config = dict(
    d_model=192,
    activation='swiglu',
    routed_scale=1.0,
    balance_loss=0.0132,
    n_groups=4,
    tie_embeddings=True,
    lr=0.00437,
    beta1=0.95,
    beta2=0.95,
)
Below are experts of layer 2 (counted from 0) of a mixture-of-experts language model. Rows are named router (the router's row for the expert), gate (a neuron's input weights, with its number), up (a neuron's input weights, with its number) and show model dimensions 64-127. Each number is 500 + 40 x the weight over its row's rms, rounded and kept within 0 to 999. Numbers have three digits each.
Before each expert's rows: "mostly gets" lists some tokens that are sent to it at least half of the time; "comes after" lists some tokens at least twice as common just before its tokens as in all text. This comes from a sample of Wikipedia text that the model never trained on. Tokens count by the router's weight.

# expert 4
mostly gets: " team", " round", " match", " football", " coach", " club"
comes after: " |", ";", " a", ":", " League", " /"
router:520514447585504528462568507540505529579481463502472511494506476546518517405523463414496464511480609494493552519418490521536474510465484482547487506497504458481429537559523465564534508479508527
gate0:506492486501478511536442499501503549431476489506559494522432468523509502501457460530447538474568487512464576513516525530532449435498474541433428496452538485518521445500472470513502439506414531
up0:502464508487512535497617517484483454549542534488439496475568489526484501529531503490525472507454498475507426465520463485491528580514506506555540492559425481464562499530541538472535535465634471
gate1:471510455430476590511414607415472455516489421520436519454479501510449481522521585427491480512517517490478504513536479497536446519462481481472552571510520481510441588481507479456466480487553539
up1:432563456421452492505508514479471527442535451498487521528458495516566539544380536496467509542464541569455492523574504532551474499436481431503478500551507511486547562531515497518466456489523556
gate2:479511499485443531478503635493497525501460484570462469517508441534494493507477488552497444564499474486494537464469565466434450490467514593473545519571365439525511476555494540509461571572571516
up2:573455464502542492473460585481518510476505497514514448432521545521540510491505548485444543567492546538518552509587539471481543476471550490512544481434519416449469540592490568481459485523446504
gate3:505547465575562438420503468582474440508489493501500471465527495432440526534541506527475470458509518469536521554525581480496536469517543449490530486494535476471485505595495445552536485530510544
up3:516449436458445482499445488509560535594531507572447446534514461473502546520535470515489486499440507587444529436499511515483444550503450499472463544519479544477481542557460456518515585532494519
gate4:497522485488516455473559483478467558467459501532447496412543531456544598451443449510445511484525493542480474536472551512437456515497564487580552495528493544449447478559546501541522513544471545
up4:456463481526482463467520492450442468515491451564510497483506486495556526522508463629462516532447393530465429467453578485492462542575441505509524500481467520446477503522566473457488568530480491

# expert 24
mostly gets: " there", " these", " There", " main", " int", " th"
comes after: "|", ".", ",", " the", " on", "N"
router:453488490479537467519556501490517520522528486548525530514495444512513514469537509464504494578483548478509485467498427567543510472546427502538489508517471525530539428535485406525517468509567483
gate0:487509495514518499502499456502518475500463496506463428552514576475529504470559520450475489530552559484568586507516511457510487514543477499494448488500492505478555517544487484464441567500466490
up0:507539479486551508509583471498539516510546406486516504575462533486517564495516486488493556497437545482514534450501472421529511469498508480543522484556466488498559487561529493500507472450517467
gate1:439538471401573503464433499538554563491495514506519499554498479550533532448548544516474459531536500514576502485475481481480518443457573438411451590490531548486483499574531506512547505457533526
up1:512517502477379452549573501459447488532513571515507457509579522509457501526458494413526475487502487508481536507529513538523506496532458530533548510531540509491507523497515463485426505537494522
gate2:513511456487523514485484540466435470487541504522543470491571488453520526468476543519537454492423472494536472524501573474422493497541526439533570481534486507512506537562475499542484606496566540
up2:491472516509485541494503520530571469501571482497466558555490483405453543533493427442462510557501511529457470541463466494572524471532476528542499504549491543484413415433551538536500473467526492
gate3:464506456526500473518516400531499506446529486521481537497581536524452537534540532521433490472585486463494445501539445537507529484464507508521497377496570487463476460567533569452492453517553561
up3:560453529459556499490500568538528536497488548543454496489503426510528554500515491486598622487447615496468549437467491515424468452541515437505412542458487483515479473474455480542480520508497519
gate4:454469461366506551516564539588536510537443522512521483491515450524516499519494495576496493520452542474479537533497447548542515428499517396472531500523432533562517501520529473526586500538511528
up4:548522587572474463477431474415506481482493480419507532484485561492488552464488485466528526540486469467481488508476540449488433540519481553522518526497539443459478516480416458472411453473515487

# expert 44
mostly gets: " ", "—", " directly", " Dam", " ,"
comes after: " |", "|", ",", " in", " February", "In"
router:525511458487550507534500522485455468555470427457449511449401461494534519473535520475514445556467574494524482416480456488502469483517474471529536553493531502503529535537520444459427390494503498
gate0:504420535476498517432468592456418551456483490510471488454505487553488533482498432472518510527561413521477550477569502517487491540532499585456576505503503475558521431525470506430509446531464512
up0:493470521494487520445446525491433536532535471511469561398567538477462481525542466463526457474591416441477495501614473514409493560495509540472506503469496539499470466493452486453502525552501548
gate1:508550468485459515520481502526528563491458551534442409513469561452486509470469506477491474554560485496425482477520481527457442526497496496519555537499531432521445518567535429561509480552518471
up1:483447486516460520482512467483539584500431502510489495556443513499531520519430562573461484521517467500522462492471479537510510550487505467475445448556513487451455527546570488566512386533503430
gate2:500482543507422483542507597428448467501521465532464479471446522440478523441540493582466497535475527496524521443555455449464498533558500525493569485492451535589522517479447564527465434513493494
up2:518484448580537441515430555435493449490557506558575534510491524448515496427565489474504435479496496509611544481486553435471527421518518531577432460487498422489405495556542582497515523533490546
gate3:451484540518482523461521481556530512540498506478501531448557478479508454526516466502514523445536583480455511531486472571497518479503449544504529443523541496514562497556463436549538479481472415
up3:541520446530484494508465501448469491467493485523501468524442516508512523484503497514499463537465411524538485466508518438481488508532523474504486574486464503495436499425531556470451537498522580
gate4:485467525485512485417495550513468518543465513549491518489481505509495526480480461452530493535463526458460557524475552455541464465576512504500512507538511494516565424516463522450489483521521458
up4:534488494526497446536498525534506524518509494490506498433546543533500475536461618554490401533517511521525462454485408532501584505480463453498492484511516477498506523491534549512480501446451514

# expert 42
mostly gets: " over", " about", " trans", " fire", " ", " between"
comes after: " |", ":", ",", " the", " in", ";"
router:440510445483537507552504495518536489542447509446465545453426553500502526516531502462500569474451544494529463527540462546538523497544518455631450495507478461496554469442509458459475491457412496
gate0:478561459531501458479449477590460518513475452481447512534480468402503536539518489563525562488554445451435471505511537490580510543490565520541518466525507570498498519505506554534525524477545525
up0:415553505539481477496418492599491529548483438493471522547464481429516523487546487529536562509548456445464449520518527483575526538513542512513539530521493571516488472473508541537494536480479540
gate1:560486488536593493475468527473486543450476474496441491485507563507467517483510484455508561535524519471536470489520527443505565494513515430485433432508540476497424478480507580528510446498477477
up1:459494557420455527495485441473554479524495518515480491506506423445528493504531505538503423439513501509451549549474497528483437535432508555502547507504451537507548482549448404491484598505516540
gate2:542560477634520504493549496449428474470491493471503553547523568516536489569504561572509451501443487496533478486456578505533555565474505539489486499470461476496467513484555493457506509516478516
up2:531441543518466553475534545493497514503517461556502523484503582561530509538483530512482418480429437511459504513529511480447465590466496551499581498475474503488541505535510458405501512458488526
gate3:533477547501474509586464465493485444524475478484598435497521539508467499591509545524413500588516455549476506505517528555515577492499475525437524386565501533567496520558466422485521470486482511
up3:485525461486546460431476497521521468479514556551395543454425431520568486498482486467525484454529570523488513454495459397492400541453490464467533563484488486447532484489457505478512548546546486
gate4:538481479465502517507444427435537484502515482482461543472532477515563616572475487599570565433530512545524489532515478529491524448456519485590463505519534470508520460481504493446575479461467514
up4:471458513461535504499559501508525437553484521498527484520503499531426475450474516462493549419500511474488485504547471553430490475468410550461540518472441488441478543450489457517517467501530490

# expert 1
mostly gets: " first", " became", " second", " won", " last", " took"
comes after: " of", " in", " was", " for", " and", " to"
router:563530425528547460431571490488459486570484441505473512463479428520508533426554435448444499438488576515454536594510438560508462470463452435512450587505487557501443483535567535561502474537521570
gate0:549517497496482497518501508565496468443500530561546550456418504534488514484514472537477491462501468455471487434486456525502472481538458487451407464516555514496512442504544470491601473487518536
up0:537517555533459520523505486568465445477495497551563514438475563505466553452521471523489504469556470425489464455456480477548499486533399485456464490492539574520525449484552487483545509517526535
gate1:515544439517352528452545569460469458438450486482507435522487491453468476495480431527527567482484503476512495574441473484540513474461477551457526471568544523496504521460504512499553427472488509
up1:548510528483518471485466606503529552553576556476490522544542520528538461507547515450552562457505520482527490479499449501480496535491525541551500514402514597517536506467426528518447455439498515
gate2:490436531535509459490497547462558496494490460507480539483484496511401433472531491603524499516457511554539505549578488502531478573478475397571467521502486410560486503533537516492491491511519476
up2:453472558487444538489596540469559479486504474518455502450490491480444512476481502594517465422451477577475512519556526506482514532474475475548391562503452462485434478568569494517453468507529430
gate3:512502560526456494546500529519502470568526462505474522512508427504503547511484511525472469452510547470559526474490433520484501535478432438517450487533468581484549540567490552530481482489479488
up3:456506526503480498513511536485507447599573434481545504507502448508485568528475473513486458443515540468535567475495427532486512570464436454469469537499460602498566478532506486550496508503516503
gate4:500521497440573455545492521483556507461508448523483455483510515506504556442478484485491548428487473533464489512504501513441537470500592540479467530547510531502539519546537507513538482492476537
up4:526495466517390535437507508484472452528479524531515499460473509447549489533534477530502462530479542434532453521492541503533448485522415448495513430481500426521514476412490474512472545546494461

# expert 35
mostly gets: " at", "–", " after", " under", " during", " when"
comes after: "2", "6", "3", "4", "5", "7"
router:462489499450541524493541516471448502502496485517547517473434459446468494466525484456500521533444480500462451483498516503472482493471434455409554527545478520476510374472432420472584519530503509
gate0:479559538457484553405565440499515438518507496435560506524474459441453514547521537548475481476525473488491483569500480543527530466500420390597535546525489479510457546493507501424511470493472620
up0:551514515523521564533479422491560471502524474524517564460457480556540531449496501468575471504484575504502494528424438607524482495498521524562481526447551486526561508445571484506520512471486527
gate1:501452586459459454534464572474542557480495500510561522516501525519506558505535516518445502499512498499427543458478449478465548555454469551470581465562488539545523575501425557506540493518458547
up1:512452459551498555514542502479434490454513521520471457476508469474425496524455510528564439507493535506644515491473561516514399455514476474527481477471532471499498467533560474421518527492507484
gate2:475509435471562505427487456463557449553519524532469477540527456497420470576517434485477429449508492514441546513555478646538547499507509431543513494532520533474384471526470559485527504450525480
up2:463482467480549510490494517492555411549464519520541522501506487464446469560468478490495484450494476486433491466559476609559503503517491450500523486554500515488409509471463545500528477493540492
gate3:519597464459453587505480479491493460528582436449522507502545486515517549443564500514500477429470498528537518528472478497439587486462488459496561538503435532467485528410520521470542569478484583
up3:557538529527436541467511459464550514531525551449504507437512475440480497553539434538452460487461472535439558510503401497579467583506525504534488535483435536522478434485467469508501495438535406
gate4:513482487567505475579459566499523483539482481523530444502515521548526472484564491462500496498498506447516525537511596445511518488533608493393443547494569520464494501538467474419490482416469490
up4:530460563589508467546488546520512540515482475528487543503481482543497526531510490560486611448530556456577515418472471457423503470540456558532482488473452520524478558476491471537484458429525499

# expert 61
mostly gets: " R", " r", " form", " ch", " sl", " ass"
comes after: "%", "0", "5", "4", "6", "3"
router:479411540451502532514577502488501523495526442593556559475498568522480521519513451482513576461503476500446498482515452445451466546473440548594522532467542518546527466485466486481540432490486538
gate0:524488470446471542556439507573508592505455553512529520429540430562453514495513586484506554491429521563519470444516555472495457487580469489483541459481498584507482512462459508509454436442493459
up0:494497528468484544553413501564480561522489507517535549422575435518441498474505584464550554494430562503574500473485534466461520470575480483463498505505556540469496535460464493528455468448441476
gate1:501554467506497498385466570574466504499453484488459474482555513550529532513449539490490572498464500534490552468534516496537508521492569507435541478451525525525523466542527489524496499501459487
up1:474412516456526488586553427494534477563463531468540515544441482502480503535521516495525425490471445507517536493477452525495468520505469489561453482561498468513479518441549488475499472446521501
gate2:540454552387411540530485450490452447578546508516547452467516527545526535438514428478431529497552484546590446516541531481488426527537486552480527487482442464505467504576482553434541538530377502
up2:451538480590485480486484544492517528492431509500458553548507466393473477556495525534554498523395517484443509384475552542505548450494456504472488428481548553508565483463555468560477509449540516
gate3:499533451477430467483522510490538527396558486547533491549471483556484521478550490515517502511492533423454480423520533462516495507578512495467528483526583497579484494525470507434504553463472499
up3:541506473477482595439497505554484590480484560505421518518494527533484481479444495509458533509422471507512475414464576566500475511502489511511508468461545518509530492475478565470535473518501471
gate4:568522486532608549468579487551526437548522492515552524479587511487417467522501508508523492478511554457535527495462505479507551519514588371493574448513543473514464430503492518458556580532561499
up4:517477535511494515467463609400476456511469541479442500543501493495524542458519432480458465509478466526522524472451532492481502533477517553501526495495506575447516561516469492442465449520443535

# expert 57
mostly gets: " a", " A", " an", " for", " re", " through"
comes after: " is", " as", ",", " with", " and", " was"
router:516476484492541455444548567484468495491531536513399480535495523492530557480473430487456497484452443530454458524455463519481542552454485545520487572503517493543477480490398429503523459477456522
gate0:440475511459510434478444519532505515468568505537538531506512469457423499430530451458506469592495496513513477442478503476495481509466506567518482501502562457609461524510521608444479551536539491
up0:422499500516528424494433499547509522491508520547489545527548507487434491456557526496477478611521534456584461434444510474527497507484507553537502476550519482598459526492506563450495524526512483
gate1:540535454511473510504512442575409506492544481515525537552557505461468549497515525547456542440515486516510445496475495539456456473553518406459458446495448448472548498454514555497457499570542562
up1:527494452483463510533549445574465498459508396498462609503459510552509479622487484513514519514539494527492444482505519540522487554475483474513499472484443521482490520517540530493470452532459444
gate2:499560573480497503487525488443469430519538505500526507507469493511601499605561496535466520521473503405479586548517426477513525494563552575477501535560499551509516432422493480393521522482513455
up2:524550614460497485507524476446487441553548517538582560488487462520537527505539468488458505543459460474423577529566450495539500411501483498508514522497509491492479466475448415463495534480547498
gate3:565509486493453504513518493510474439478510475472531484496486493539560542506441562525499425506444477519500492478501526478481438511550570550502554423525497509481496424445431538432548519501524489
up3:443448575529507478514468537497486502462540501555486572490530468461472473468531424492497600477530499446487495521536488464541543511464500473499444516441485488534456530581484492541465481483477514
gate4:487457558518547562495497520513566527496499542536407522532493492493518499526503593510523549563498546492592483533440457574464533525523413479469567483487528463443521516486484519496499541520517353
up4:472528443510421475478475460425490500469575460495583483501521460540516466472420512493404488528529416466507567546517483492500462497497509507555496492444463537499532473480427433435478522529516564